From a checkpoint of a small mixture-of-experts model trained on Wikipedia: width 192, 4 picks a token.
Below are experts of layer 5 (counted from 0) of a mixture-of-experts language model. Rows are named router (the router's row for the expert), gate (a neuron's input weights, with its number), up (a neuron's input weights, with its number), down (a neuron's output weights, with its number) and show model dimensions 0-95. Each number is 50 + 15 x the weight over its row's rms, rounded and kept within 0 to 99.
Before each expert's rows: "comes after" lists some tokens at least twice as common just before its tokens as in all text; "mostly gets" lists some tokens that are sent to it at least half of the time. This comes from a sample of Wikipedia text that the model never trained on. Tokens count by the router's weight.

# expert 19
comes after: " was", " to", " he", " and", " He", " also"
mostly gets: " appointed", " signed", " worked", " studied", " founded", " performed"
router:64 77 34 48 30 49 46 59 40 58 44 30 59 47 46 67 48 59 57 37 44 77 76 69 23 47 52 46 41 63 37 74 31 39 55 76 64 30 39 58 39 71 54 60 57 77 29 57 37 71 39 33 78 43 45 70 53 18 55 75 31 66 61 44 56 48 42 36 44 32 39 59 57 33 40 46 17 52 48 49 29 42 42 57 44 55 79 42 39 30 61 39 63 89 49 51
gate2:62 29 43 59 62 31 62 68 59 48 25 61 59 33 47 48 34 56 49 48 54 28 55 39 31 35 38 68 54 39 33 47 62 49 59 42 53 46 64 63 29 11 42 50 03 60 41 63 41 64 36 31 32 65 38 54 34 46 31 54 70 68 47 49 58 65 47 57 51 31 46 52 78 44 48 52 46 26 47 32 73 50 54 28 66 43 46 41 50 60 37 36 28 41 37 25
up2:51 35 35 31 40 76 30 68 28 53 38 44 36 82 33 62 26 77 29 60 66 58 41 46 39 45 49 42 58 62 53 51 28 50 48 42 51 32 56 58 43 20 84 26 51 67 61 55 52 46 36 44 50 43 32 27 60 34 42 76 61 43 61 43 30 69 57 22 93 52 51 79 63 47 39 03 34 48 34 18 28 32 53 42 50 50 57 48 53 71 32 46 35 71 60 47
down2:32 58 50 62 42 42 68 30 21 66 63 58 66 33 53 57 37 39 48 51 40 47 66 40 66 48 46 52 46 54 53 59 60 53 65 44 63 16 31 42 37 25 23 53 66 65 40 34 37 41 50 38 55 44 36 63 57 37 75 31 50 32 42 67 46 62 67 36 20 39 47 59 40 43 44 65 51 27 75 67 36 47 50 64 72 56 61 34 33 28 83 38 35 99 56 68
gate3:63 74 57 37 50 56 53 28 48 73 25 59 39 67 65 54 42 54 44 30 55 47 39 30 48 40 46 51 35 32 61 39 24 61 68 59 52 72 40 53 52 65 54 67 47 51 45 36 62 53 57 51 47 34 67 49 41 39 52 72 46 40 40 36 47 37 61 60 33 39 50 00 61 74 36 56 54 77 92 62 40 58 48 44 45 66 43 76 46 39 40 52 35 70 60 47
up3:32 52 58 30 53 30 58 73 75 34 64 29 63 42 28 67 86 51 52 48 41 47 60 52 47 72 63 10 36 43 36 39 66 67 59 30 42 27 22 50 63 55 42 66 55 66 23 67 61 70 33 76 49 54 52 46 42 68 34 59 03 52 70 30 43 42 57 63 57 26 53 50 63 58 67 50 48 59 37 06 58 38 45 58 45 68 31 44 66 41 15 51 51 56 59 36
down3:38 61 42 43 57 28 65 36 57 52 73 38 59 61 64 34 32 54 35 44 67 68 46 63 57 48 50 46 44 46 49 38 47 73 38 61 40 32 29 38 50 65 83 49 78 22 61 36 41 51 52 42 38 23 46 42 36 38 67 50 47 32 39 42 67 69 41 29 42 39 49 79 65 64 11 65 34 72 53 81 40 73 57 65 43 57 23 56 43 33 74 35 46 78 44 21
gate4:40 60 30 24 44 40 72 44 56 74 77 53 17 72 60 38 59 35 49 42 23 48 60 60 48 29 45 44 49 35 28 62 69 68 33 43 28 30 73 43 60 74 63 56 55 66 61 43 45 35 77 46 51 35 45 47 39 62 50 37 17 64 43 42 75 41 34 82 25 47 76 40 50 60 36 29 60 55 57 70 37 58 35 75 56 63 36 34 59 23 24 34 61 58 70 52
up4:52 48 71 53 52 42 65 41 45 33 70 50 47 23 66 54 38 38 31 39 70 48 49 55 60 44 57 55 45 59 42 34 06 56 51 37 41 24 61 45 39 41 42 62 61 48 56 68 38 69 45 49 49 43 74 47 53 25 42 59 51 46 53 66 55 50 43 66 66 60 61 49 64 83 48 73 44 39 54 28 62 55 49 30 68 39 39 19 48 58 64 64 56 66 51 63
down4:45 55 71 27 49 56 64 35 44 71 64 47 65 41 45 61 64 60 62 74 77 56 41 57 69 42 36 60 30 45 22 44 78 65 73 64 42 74 45 72 31 40 60 51 68 57 72 45 76 51 41 58 45 43 39 24 70 54 58 42 53 32 49 30 49 52 31 43 52 68 39 59 47 46 36 24 33 67 58 59 48 52 49 78 75 44 50 48 41 40 34 41 39 49 43 35
gate5:52 63 45 29 74 50 43 41 54 61 60 71 46 69 60 58 62 26 38 47 58 51 31 41 72 36 61 54 58 32 36 43 71 60 19 48 26 55 60 30 49 51 45 33 40 37 44 48 42 01 46 51 59 31 53 22 59 53 49 20 67 48 32 53 53 83 57 42 76 40 48 53 47 57 60 60 71 26 46 50 49 37 47 37 55 43 31 49 57 54 26 46 31 40 60 38
up5:40 56 50 42 31 37 37 56 22 58 35 57 30 63 34 55 22 58 25 55 73 71 54 39 60 30 58 66 57 32 57 50 28 54 55 71 55 44 39 46 51 49 57 48 54 21 36 39 40 43 79 32 41 23 55 35 52 39 81 73 51 63 56 36 35 77 48 54 80 42 39 55 61 35 60 67 34 51 59 38 50 29 44 71 47 35 51 42 46 43 73 68 59 60 56 47
down5:43 59 46 56 25 52 60 46 37 51 64 39 30 60 54 67 27 57 31 50 26 41 54 41 46 27 93 51 50 43 46 34 32 60 64 69 57 38 38 89 33 47 35 52 49 58 58 46 45 60 41 51 53 37 80 60 55 51 76 52 54 64 53 44 55 43 70 33 44 75 64 54 46 46 36 56 63 51 42 56 43 67 59 58 71 30 65 20 66 35 38 60 40 47 28 32
gate6:62 53 42 33 83 75 17 25 35 59 65 80 61 26 35 49 45 48 62 46 45 59 47 49 67 40 55 58 68 55 52 56 46 40 36 44 77 52 47 81 30 57 19 45 45 46 63 49 39 44 51 40 56 47 61 53 32 46 57 34 54 55 24 44 43 51 43 40 61 61 21 65 83 52 45 64 42 30 45 69 44 47 63 55 75 65 69 48 56 47 42 44 47 51 61 34
up6:50 42 62 29 60 12 49 46 45 33 43 27 42 62 49 43 70 52 43 36 49 61 34 53 38 42 47 30 27 25 43 51 51 72 64 84 42 69 46 34 59 48 56 45 30 27 38 54 61 80 73 47 45 64 50 46 73 51 49 61 72 59 72 45 36 71 53 53 44 42 70 21 41 85 73 79 62 44 62 59 70 73 25 39 18 38 32 24 56 46 62 56 45 53 50 72
down6:52 45 55 70 43 56 38 77 69 40 55 53 62 75 42 23 63 48 47 52 46 64 40 41 47 69 48 71 52 42 52 44 53 52 55 76 51 66 27 49 34 33 50 94 40 60 64 48 51 44 49 54 33 31 58 34 59 14 22 29 47 57 34 32 50 36 83 59 54 58 41 53 52 54 49 41 79 51 48 39 66 49 44 41 32 57 53 60 47 36 48 67 56 57 60 15
gate7:41 59 54 16 49 65 60 66 41 40 46 64 58 72 52 55 50 54 66 29 31 78 46 53 41 54 62 47 69 64 72 38 47 60 26 39 63 59 58 54 47 67 73 32 54 44 37 25 47 37 63 42 56 39 69 56 52 63 38 69 56 27 33 33 43 35 54 34 56 15 38 63 43 50 57 45 41 37 45 62 53 37 62 74 46 58 43 63 63 38 41 40 45 27 60 49
up7:50 44 30 54 79 24 29 53 38 33 62 57 54 73 36 55 30 37 41 53 78 32 47 63 47 55 72 61 35 49 50 49 46 57 37 60 70 14 45 56 56 48 43 58 40 61 36 71 56 57 47 64 49 23 53 69 64 45 68 34 72 86 71 71 39 57 53 45 53 69 73 55 71 54 50 40 79 60 58 32 40 89 68 35 24 49 57 53 36 25 78 67 53 59 58 68
down7:44 29 55 44 52 43 49 34 43 57 67 60 32 59 38 45 44 51 47 43 54 65 39 24 48 31 66 54 43 73 70 56 51 51 39 39 64 60 29 80 44 41 03 57 33 66 48 52 60 47 41 39 66 74 71 62 24 40 22 30 79 70 38 46 66 25 68 59 22 37 66 29 55 63 61 41 63 45 42 40 42 70 63 46 74 64 81 45 61 46 34 64 63 56 45 49
gate8:58 56 65 39 42 46 48 38 41 59 40 46 58 72 51 34 60 38 72 46 55 45 53 54 71 55 28 86 49 35 58 37 46 67 45 37 49 38 56 50 14 35 47 58 60 27 42 54 42 52 34 88 56 50 35 23 37 62 59 44 64 44 33 51 78 74 45 38 46 35 66 30 58 87 63 60 42 46 47 74 70 39 51 46 77 42 55 44 46 21 33 39 54 63 55 26
up8:56 74 67 31 58 37 70 13 56 47 24 49 37 42 63 49 42 46 72 36 55 52 54 57 58 40 56 42 30 47 45 34 52 62 72 55 60 59 54 21 64 53 42 25 72 50 45 35 78 51 51 48 36 62 29 72 32 51 75 66 32 84 70 48 63 58 37 45 55 53 31 41 29 68 48 34 54 64 47 45 66 44 44 48 25 49 60 49 06 55 44 69 63 49 51 41
down8:75 81 57 37 34 44 44 45 63 51 33 41 38 56 60 57 69 55 50 45 53 42 59 70 33 45 41 34 65 55 39 44 63 08 51 80 57 75 44 48 38 45 29 43 55 71 59 43 37 58 39 31 65 48 47 55 64 26 42 66 67 99 34 45 22 35 50 33 44 39 68 48 43 70 54 33 56 55 39 31 57 50 72 53 29 52 37 79 27 67 26 52 53 26 40 53
gate9:19 64 68 36 31 46 30 56 34 49 23 41 62 36 33 17 42 68 41 30 54 50 60 62 41 54 68 49 55 41 49 30 44 75 44 67 36 34 28 47 52 36 32 63 38 39 56 46 43 69 34 78 52 48 40 81 47 40 31 23 83 45 28 64 57 74 71 59 63 46 57 57 32 51 32 87 63 42 58 25 64 49 46 36 26 67 56 61 66 14 60 75 53 29 48 57
up9:56 65 71 28 56 60 52 29 28 43 40 58 44 52 53 50 76 47 60 35 47 58 51 74 63 51 50 31 53 61 55 35 30 42 19 61 51 39 47 59 29 48 30 62 48 57 70 25 56 63 55 34 55 23 49 25 57 33 35 69 63 64 35 72 57 13 58 31 94 43 55 33 59 56 18 45 39 09 59 57 64 53 44 29 52 67 41 67 45 41 51 44 50 56 60 44
down9:42 85 59 38 47 57 30 53 36 21 65 52 68 57 55 40 77 67 53 32 51 53 42 74 81 62 61 43 39 51 56 67 86 50 33 58 38 28 55 59 31 40 74 47 70 46 55 38 71 30 43 56 34 47 24 30 23 22 53 51 37 51 59 54 45 61 35 43 52 43 48 38 28 60 56 49 37 52 78 45 70 43 43 15 57 59 49 71 28 50 37 54 48 45 93 42
gate10:49 37 40 45 64 33 66 52 73 48 67 47 51 41 66 58 24 56 56 68 57 59 44 42 70 49 30 55 48 54 64 30 55 38 66 22 86 31 43 40 47 23 49 81 42 49 73 50 17 53 74 34 39 59 33 51 34 35 65 54 68 33 27 81 67 79 62 76 72 53 46 67 31 50 62 34 47 50 62 30 58 54 39 46 42 66 49 49 33 38 37 56 56 43 33 64
up10:24 76 52 53 47 47 47 41 43 67 29 25 72 73 54 62 46 90 42 59 48 56 62 56 39 80 45 37 52 69 19 53 49 41 85 61 49 27 76 47 49 43 47 50 26 58 50 49 46 42 70 55 63 55 49 58 41 50 48 27 74 39 57 20 56 21 36 38 31 43 64 24 51 60 81 31 51 28 58 34 54 11 61 54 49 38 61 65 49 23 57 46 57 50 51 43
down10:62 40 51 84 34 81 38 55 52 40 34 53 60 32 49 46 58 54 38 62 50 52 58 65 48 38 58 35 53 46 22 50 32 62 43 47 29 71 59 61 67 49 56 32 54 64 45 36 52 71 50 34 47 50 81 36 48 62 64 68 35 50 62 33 23 43 59 29 30 33 30 42 66 29 40 39 28 39 64 75 62 32 43 35 60 46 41 61 47 73 39 40 62 38 40 56
gate11:41 35 48 51 66 22 43 63 64 42 42 51 64 59 37 31 35 45 43 41 40 67 42 38 59 39 72 60 29 35 50 59 65 57 38 40 35 70 46 55 27 26 20 35 81 50 45 62 61 39 60 58 39 33 69 54 33 64 59 27 77 38 50 35 78 74 51 65 73 84 70 29 48 66 56 25 72 42 49 62 74 48 39 44 62 56 44 22 42 73 43 52 35 50 74 52
up11:53 35 20 24 39 61 53 67 64 29 64 38 66 62 69 28 66 34 73 57 25 47 66 40 45 37 82 20 53 46 16 57 31 73 22 55 58 39 39 57 58 32 26 52 73 45 42 57 46 27 40 18 41 46 79 29 64 54 49 59 38 55 55 39 66 79 54 56 34 83 75 42 75 55 42 42 41 40 16 24 52 50 61 30 67 64 57 46 51 45 79 59 35 67 71 43
down11:47 50 63 42 40 71 15 34 53 42 21 47 52 69 40 57 35 65 73 62 57 28 64 46 42 40 46 39 44 44 25 43 53 53 39 34 82 42 60 48 37 42 39 36 54 69 63 57 52 45 32 69 43 49 60 53 31 60 61 70 47 61 50 50 30 31 78 40 72 55 92 24 53 60 41 46 42 55 35 55 53 38 50 26 61 51 26 46 54 93 55 55 36 37 81 44
gate12:21 54 46 53 41 59 42 42 49 29 76 46 66 32 41 60 52 45 55 35 39 47 50 36 45 46 62 58 45 31 51 28 39 29 34 27 58 22 46 34 48 68 33 72 52 53 60 46 61 38 45 72 58 22 56 58 41 44 36 40 47 73 17 58 72 60 66 54 35 30 43 38 81 42 22 64 35 44 49 69 56 54 48 41 78 65 49 18 58 29 52 55 56 55 55 53
up12:54 50 41 77 69 45 42 64 81 38 36 51 44 41 62 27 44 36 59 62 62 54 55 48 55 49 22 33 35 53 36 67 54 50 44 47 50 86 45 63 52 48 46 15 43 69 41 75 61 52 69 59 24 34 49 48 80 45 70 21 56 46 62 25 49 46 33 64 40 52 70 91 60 49 51 17 78 45 49 53 41 56 44 56 35 83 55 48 41 51 35 36 31 28 50 31
down12:54 40 64 43 42 60 46 69 77 43 53 53 68 54 48 35 55 33 30 56 56 49 53 05 38 49 38 61 58 33 40 47 38 62 28 45 40 49 31 42 45 34 52 42 27 70 65 55 54 65 41 85 29 62 50 45 65 51 61 30 58 43 61 62 68 38 99 52 56 46 62 60 63 53 19 75 58 28 57 68 51 45 47 69 18 51 59 46 53 70 64 61 73 51 51 50
gate13:36 50 58 25 24 29 35 50 65 33 53 39 82 87 50 74 44 06 50 64 72 73 56 23 46 22 41 58 43 50 60 62 37 53 40 41 67 54 28 48 56 48 63 68 37 66 35 38 50 42 27 33 51 57 65 66 41 72 54 41 68 49 41 41 31 51 61 37 52 52 74 48 45 43 66 33 67 48 54 34 65 56 57 53 29 60 52 48 41 66 46 32 33 53 41 53
up13:58 45 55 34 28 33 61 73 55 36 69 35 68 45 60 48 72 45 26 74 47 53 55 42 51 41 44 65 58 57 50 60 43 52 47 64 76 37 69 71 25 34 60 47 47 56 37 62 54 31 40 57 62 56 74 38 51 70 63 40 60 40 52 54 58 53 42 56 55 84 50 69 22 43 82 17 71 53 67 50 26 52 29 49 61 57 59 53 22 40 43 44 35 72 58 41
down13:54 65 36 51 66 40 49 60 54 38 49 69 63 28 24 63 53 39 54 62 42 48 26 37 53 21 64 47 50 78 35 65 63 63 70 41 36 50 62 49 40 43 68 55 48 74 48 53 50 61 37 55 60 65 45 42 60 48 54 25 48 31 23 62 36 28 34 63 47 50 35 46 53 43 37 22 37 40 40 50 56 13 51 40 51 47 51 68 33 62 49 30 58 45 69 44
gate14:57 48 69 66 43 42 46 42 53 43 31 45 61 53 54 51 45 55 21 54 20 61 55 76 75 31 55 72 35 36 74 49 52 24 49 43 53 40 60 28 52 56 40 52 72 43 35 54 47 41 41 62 48 56 44 31 59 52 68 28 76 83 39 42 66 74 50 80 71 66 28 22 57 68 29 54 48 66 55 52 30 64 50 56 55 44 40 40 54 33 48 58 20 52 62 62
up14:60 41 64 54 30 59 53 60 39 43 72 49 47 55 70 56 55 76 60 47 44 39 49 44 45 37 50 57 66 45 33 52 60 55 26 76 13 92 46 31 66 62 68 50 61 75 19 72 20 58 00 67 71 56 52 58 35 44 38 43 42 59 45 52 36 53 42 31 33 50 67 29 61 30 60 42 55 58 37 48 42 35 52 94 76 83 58 44 49 39 30 55 51 40 68 50
down14:27 85 75 60 26 34 62 38 59 81 64 44 58 36 47 54 56 56 61 57 57 79 64 65 51 53 59 38 47 24 62 47 45 65 54 54 49 96 57 60 60 56 69 64 44 81 54 26 44 55 46 43 43 64 68 24 44 31 48 53 58 54 43 28 16 65 27 33 19 53 30 63 30 45 58 40 71 57 58 50 54 32 55 51 65 49 46 42 36 46 32 54 56 56 35 35
gate15:42 28 63 75 44 49 27 38 40 60 31 35 26 55 41 51 37 38 36 23 33 37 50 47 64 52 75 55 64 43 48 79 37 45 47 44 13 38 33 27 29 34 42 53 36 34 53 79 52 72 70 43 58 46 40 45 49 75 46 52 43 69 45 64 20 72 54 88 65 65 69 46 71 51 49 52 87 60 57 50 46 57 41 48 26 54 58 49 50 46 44 59 43 59 44 61
up15:57 67 54 25 48 80 27 43 70 71 52 55 43 41 51 47 78 57 53 54 36 61 41 42 42 08 55 39 52 54 75 23 57 23 57 51 46 56 18 61 34 40 50 56 63 36 45 27 48 49 39 48 61 62 72 56 41 32 26 51 33 72 66 62 56 61 60 21 25 78 71 52 45 40 33 62 41 56 38 63 57 61 54 83 57 50 47 34 69 47 25 59 47 57 23 54
down15:59 92 63 56 46 58 35 23 71 74 55 54 70 38 41 55 56 45 59 66 48 59 49 02 47 35 96 42 59 74 46 84 46 39 53 53 42 45 56 32 51 65 14 41 46 44 70 53 35 57 46 38 46 43 41 46 52 56 50 37 47 45 36 80 65 69 45 27 42 47 65 61 52 29 38 61 54 33 32 40 68 64 66 78 35 62 58 45 58 45 50 62 60 66 24 67
gate16:57 36 26 47 87 63 37 27 19 60 43 73 44 38 73 49 16 49 43 61 71 42 46 41 32 39 51 53 47 52 43 57 51 76 66 43 34 65 54 50 44 37 40 42 61 30 50 84 44 26 74 54 40 36 48 43 27 49 41 55 40 49 55 58 61 63 33 47 56 15 50 57 59 52 28 24 39 36 41 56 58 50 70 70 34 28 43 20 21 86 59 41 41 52 26 28
up16:69 67 51 43 24 59 42 58 51 47 67 51 49 36 41 66 81 50 68 49 75 46 45 50 57 57 58 39 26 66 52 65 24 50 58 33 63 70 40 32 31 49 73 40 57 38 51 36 86 28 38 45 44 52 51 67 51 70 47 33 76 63 36 54 41 40 66 67 51 54 79 62 25 28 59 31 60 24 49 25 56 66 63 28 83 64 58 65 63 61 55 59 33 54 54 57
down16:61 41 36 34 54 35 48 50 95 20 29 16 70 26 93 49 76 34 59 78 44 45 35 56 41 62 50 50 63 50 45 59 52 38 58 75 61 34 35 42 33 45 44 62 49 43 48 53 45 54 39 40 53 29 51 67 55 38 46 29 34 39 62 68 67 43 64 56 64 54 43 80 83 53 28 41 49 57 67 38 65 47 50 72 45 40 65 52 33 48 72 56 48 73 54 14
gate17:15 55 63 63 36 42 39 19 45 31 47 53 68 29 39 75 24 37 22 60 42 77 62 41 53 23 30 49 68 44 58 47 48 64 45 56 74 36 61 55 59 47 63 33 57 36 62 48 43 38 71 43 54 54 43 46 76 73 51 53 82 74 54 56 40 47 61 52 24 22 43 48 54 37 56 50 48 66 40 82 45 43 62 52 29 50 46 49 49 31 29 77 62 40 39 76
up17:38 66 26 63 50 71 55 63 43 41 43 43 54 71 80 73 44 30 46 53 69 33 65 43 45 43 50 40 67 59 61 50 87 34 53 54 29 61 51 31 54 41 60 27 40 62 25 40 27 36 72 47 52 39 53 37 28 35 57 56 53 32 61 48 68 66 52 67 60 34 35 51 46 80 72 09 46 37 50 13 42 35 69 50 63 51 38 21 56 63 49 64 46 53 48 66
down17:76 63 63 43 75 29 19 68 68 68 26 45 54 63 41 58 55 36 62 50 40 61 60 59 56 69 53 52 42 84 44 80 39 33 34 30 50 67 53 51 53 50 89 47 67 41 43 71 40 27 39 82 35 39 45 79 60 47 41 54 58 19 25 51 63 45 62 26 27 42 60 27 52 15 48 46 49 50 45 50 65 27 47 63 61 56 40 52 49 51 65 20 40 35 44 56
gate18:35 54 54 45 68 37 39 46 49 59 63 61 38 40 58 41 23 65 64 43 44 33 42 43 57 34 20 75 41 59 52 54 47 31 54 48 47 50 33 55 45 29 36 60 35 83 65 57 62 42 52 64 28 44 34 52 30 53 43 76 66 83 43 68 62 56 52 28 40 41 50 46 43 27 55 81 25 63 57 51 39 78 43 47 57 57 51 58 69 43 62 70 42 65 53 34
up18:31 72 60 36 44 47 75 45 54 71 26 24 57 29 40 66 75 59 34 46 77 49 50 57 58 98 50 44 80 45 26 74 79 34 58 62 35 44 25 39 68 38 71 27 62 76 39 34 41 43 58 40 58 48 55 44 67 54 60 65 80 50 54 36 37 36 36 57 29 39 41 46 57 52 42 55 37 27 43 44 58 68 51 34 48 45 38 93 00 53 49 45 30 40 21 57
down18:51 38 68 48 78 69 33 57 62 37 41 39 65 40 54 57 46 34 43 56 62 38 37 41 45 33 56 31 36 46 55 55 25 63 56 59 51 48 69 35 68 41 43 69 40 72 53 63 68 43 52 57 64 40 58 27 49 45 48 39 58 66 42 61 49 24 90 42 32 39 57 45 44 71 72 33 76 47 37 71 53 29 53 72 21 59 41 44 29 85 54 62 63 13 30 88
gate19:39 45 55 63 45 47 55 63 40 59 36 41 70 40 71 65 59 59 76 31 86 29 54 35 66 62 38 61 70 45 48 53 57 63 35 53 50 59 51 15 60 56 25 86 20 59 41 60 56 76 39 44 61 50 46 31 58 48 48 32 61 45 37 45 39 47 66 63 48 65 50 52 63 60 42 42 44 37 72 56 58 33 32 27 69 48 48 80 39 37 51 68 39 54 31 42
up19:49 54 68 44 41 53 55 73 61 52 62 63 49 54 22 45 32 11 12 56 45 62 47 45 51 50 55 62 53 68 58 57 43 51 79 58 46 48 38 86 41 43 77 14 48 47 50 41 71 35 49 73 50 69 65 49 40 47 29 63 46 74 50 52 52 85 39 38 40 47 50 45 45 53 20 59 60 28 38 40 46 41 56 27 32 46 45 68 78 72 67 44 47 48 52 48
down19:59 63 42 42 52 63 54 66 44 53 51 73 54 28 45 48 22 34 64 31 49 31 52 74 56 48 60 44 49 45 67 40 58 37 44 57 51 41 47 64 24 45 34 32 65 43 48 45 37 51 52 41 40 46 43 54 60 47 73 46 71 58 48 37 72 59 42 27 11 61 86 46 44 46 42 54 44 15 50 41 60 54 60 18 67 99 17 30 62 57 39 66 73 36 28 57
gate20:23 64 39 62 50 62 45 75 36 70 34 42 21 46 33 49 49 57 72 55 45 46 42 62 38 60 57 81 67 20 42 32 52 60 62 52 30 63 74 41 50 68 33 26 39 20 49 81 51 40 43 39 54 36 66 62 53 79 81 58 59 26 66 37 49 39 68 61 58 51 40 42 63 47 53 58 52 39 74 42 13 33 68 44 38 66 60 46 47 53 70 46 40 28 37 74
up20:32 50 78 28 36 66 50 46 25 47 49 65 54 42 32 65 35 47 44 48 24 69 50 35 55 49 50 31 36 26 50 67 41 59 67 43 28 54 50 25 59 35 68 71 27 75 50 39 55 39 52 70 54 51 62 40 73 50 21 46 63 63 29 68 49 52 62 63 67 55 50 57 35 46 42 65 49 53 39 56 43 83 33 53 36 44 43 61 71 53 51 09 43 39 22 53
down20:47 65 74 52 61 34 56 35 29 50 57 31 51 58 28 65 39 71 63 44 70 19 78 50 61 47 54 61 53 53 35 35 53 45 54 28 62 59 51 42 38 54 36 23 54 61 36 55 52 45 44 61 20 45 50 71 31 42 52 70 70 53 61 55 64 54 43 68 56 52 15 34 50 66 56 45 53 49 68 22 38 86 26 32 62 53 40 40 70 60 71 48 35 48 58 15
gate21:52 61 65 46 51 44 18 79 50 54 49 61 46 49 61 75 72 46 49 29 54 09 42 44 65 40 50 57 57 24 57 51 32 46 30 31 61 42 55 44 50 30 13 42 36 44 30 66 76 61 54 44 44 64 60 35 63 63 41 20 76 27 42 44 36 42 72 85 58 70 54 61 52 41 52 41 83 60 61 66 41 49 51 47 53 80 54 60 58 35 49 55 48 40 42 33
up21:83 59 55 43 47 70 43 63 34 40 63 43 59 64 41 58 28 67 34 34 69 39 63 50 56 20 66 37 78 36 51 65 48 37 24 40 49 33 20 49 44 68 55 42 52 54 34 60 30 63 36 63 71 60 15 56 42 38 40 51 53 38 54 39 11 45 59 64 92 49 55 42 54 20 80 58 62 48 55 63 53 20 44 27 69 71 65 38 60 42 54 53 53 51 45 35
down21:75 68 47 62 42 54 62 54 54 46 39 40 66 50 36 35 62 62 64 65 44 40 64 62 56 35 50 57 58 67 68 33 55 41 40 53 51 54 46 50 48 45 29 46 53 49 58 28 43 50 49 33 60 68 06 55 29 44 69 37 64 54 62 65 22 49 54 65 86 49 58 48 31 47 51 49 93 22 38 35 67 44 79 62 46 56 62 41 51 54 56 40 25 37 41 67
gate22:50 65 48 46 43 69 43 40 37 71 50 47 67 55 43 64 32 66 61 41 61 42 55 58 37 37 83 54 49 49 50 71 48 91 51 48 47 51 34 53 38 40 55 47 48 60 73 44 24 42 62 59 51 76 67 56 54 58 74 55 31 46 37 46 72 84 33 24 46 57 54 42 25 58 62 52 49 44 43 38 65 39 34 43 35 35 56 61 43 55 38 24 54 52 26 77
up22:63 66 26 42 40 58 41 39 30 73 32 54 53 57 68 42 48 48 62 48 53 67 59 44 31 42 60 42 34 41 45 53 26 77 63 24 18 37 41 62 62 44 41 56 44 68 40 34 72 44 36 74 42 50 28 58 15 63 49 58 32 45 42 32 69 56 51 38 45 28 60 42 53 35 38 60 46 48 26 44 76 44 80 37 67 45 61 54 57 47 63 30 27 43 51 72
down22:61 25 58 45 58 23 23 55 64 59 65 45 45 28 51 57 43 43 43 36 36 42 49 49 64 40 57 62 45 79 78 70 43 53 68 74 62 38 33 55 67 60 67 51 54 63 49 56 24 21 61 19 41 24 55 64 51 45 48 43 35 49 40 63 46 69 29 42 69 60 17 49 48 81 65 28 86 61 81 37 45 58 38 51 45 21 54 41 46 52 63 53 65 41 70 55
gate23:64 65 38 23 55 62 57 58 56 44 41 77 71 72 36 43 32 59 65 26 87 55 49 39 43 67 34 43 59 24 68 23 31 38 51 24 57 67 40 59 69 59 48 41 41 36 15 52 45 56 35 53 40 42 66 54 87 47 44 57 58 05 62 52 39 36 57 54 51 61 38 55 47 39 36 80 60 37 25 87 52 33 56 36 51 84 59 38 62 38 57 55 63 42 45 46
up23:59 51 47 67 42 76 50 33 66 52 38 65 60 58 40 36 44 56 57 58 59 44 56 50 60 24 45 15 53 31 40 45 50 64 35 44 48 38 61 31 47 71 11 65 48 70 49 41 57 43 56 22 41 55 72 69 47 63 50 55 54 52 55 48 46 25 41 49 59 72 55 55 43 48 35 71 32 51 67 65 51 29 35 27 54 40 49 57 32 74 90 50 46 48 60 52
down23:50 61 58 66 21 56 49 69 91 43 58 29 48 17 26 51 49 62 37 52 49 26 59 55 51 41 52 43 35 49 25 79 48 76 51 65 16 55 39 24 64 58 41 49 57 68 42 51 32 59 38 16 47 55 38 36 52 43 50 41 26 53 50 45 36 27 53 63 55 59 65 17 78 58 48 29 26 57 52 42 67 52 47 38 41 38 45 66 52 84 67 53 27 33 63 61
gate24:52 35 83 27 50 99 48 45 65 36 36 56 53 61 26 51 49 38 51 44 72 33 46 47 50 35 37 38 42 43 47 60 46 69 42 58 32 55 79 28 59 56 51 56 38 59 11 44 30 20 67 53 79 37 61 48 46 57 34 69 33 48 48 47 61 65 52 45 59 14 56 15 50 41 53 31 61 55 41 63 46 55 56 38 42 54 50 33 52 35 22 71 62 34 64 53
up24:71 44 33 73 48 70 23 16 43 28 18 43 16 50 27 40 62 20 52 67 36 56 42 40 28 81 49 48 42 67 56 54 27 41 48 46 78 63 55 70 50 40 32 34 61 21 80 57 31 42 47 43 41 51 48 38 71 55 39 66 31 35 84 44 29 49 54 49 34 53 47 39 64 44 73 44 46 54 53 33 47 67 38 45 15 41 65 66 51 76 39 45 49 37 56 59
down24:63 23 51 40 42 59 51 39 65 38 54 32 55 52 61 69 62 41 59 48 44 58 01 58 68 32 61 50 47 76 50 71 23 40 52 54 68 56 52 44 30 48 44 42 66 65 60 59 59 54 39 75 52 63 49 78 34 51 54 39 65 37 35 45 52 46 55 53 23 39 59 38 25 50 73 68 31 64 68 39 52 41 55 36 57 51 69 55 40 58 68 63 51 36 29 73
gate25:30 49 33 27 68 64 07 45 66 51 87 50 57 46 57 51 13 50 63 31 58 53 52 18 67 68 55 55 49 25 36 60 49 87 24 67 29 47 00 37 56 55 53 31 18 60 36 49 40 45 48 31 39 26 60 22 57 58 56 43 79 57 51 59 41 33 51 62 39 47 69 56 49 53 66 35 54 41 47 43 65 28 53 60 49 53 37 39 31 54 48 42 64 51 26 21
up25:63 49 46 54 65 19 35 62 69 33 54 69 67 56 35 68 50 67 15 49 33 54 39 53 37 50 51 37 49 62 55 40 37 50 75 43 72 94 48 33 60 45 59 72 20 41 61 60 45 58 38 46 46 54 36 49 74 51 48 51 60 46 36 59 42 70 48 46 62 29 71 63 39 64 23 23 58 56 61 59 71 62 62 49 39 65 59 43 39 27 58 29 63 47 53 69
down25:64 44 59 41 48 63 45 69 38 44 70 57 52 73 27 40 44 44 61 56 58 40 51 66 63 35 53 57 45 57 42 25 62 51 34 23 62 47 57 63 44 38 71 29 60 51 61 25 26 49 47 50 46 51 68 25 28 37 65 45 79 39 23 39 44 50 46 51 38 53 64 70 66 45 49 54 44 50 53 62 77 51 34 53 89 37 50 63 49 64 82 65 44 51 44 17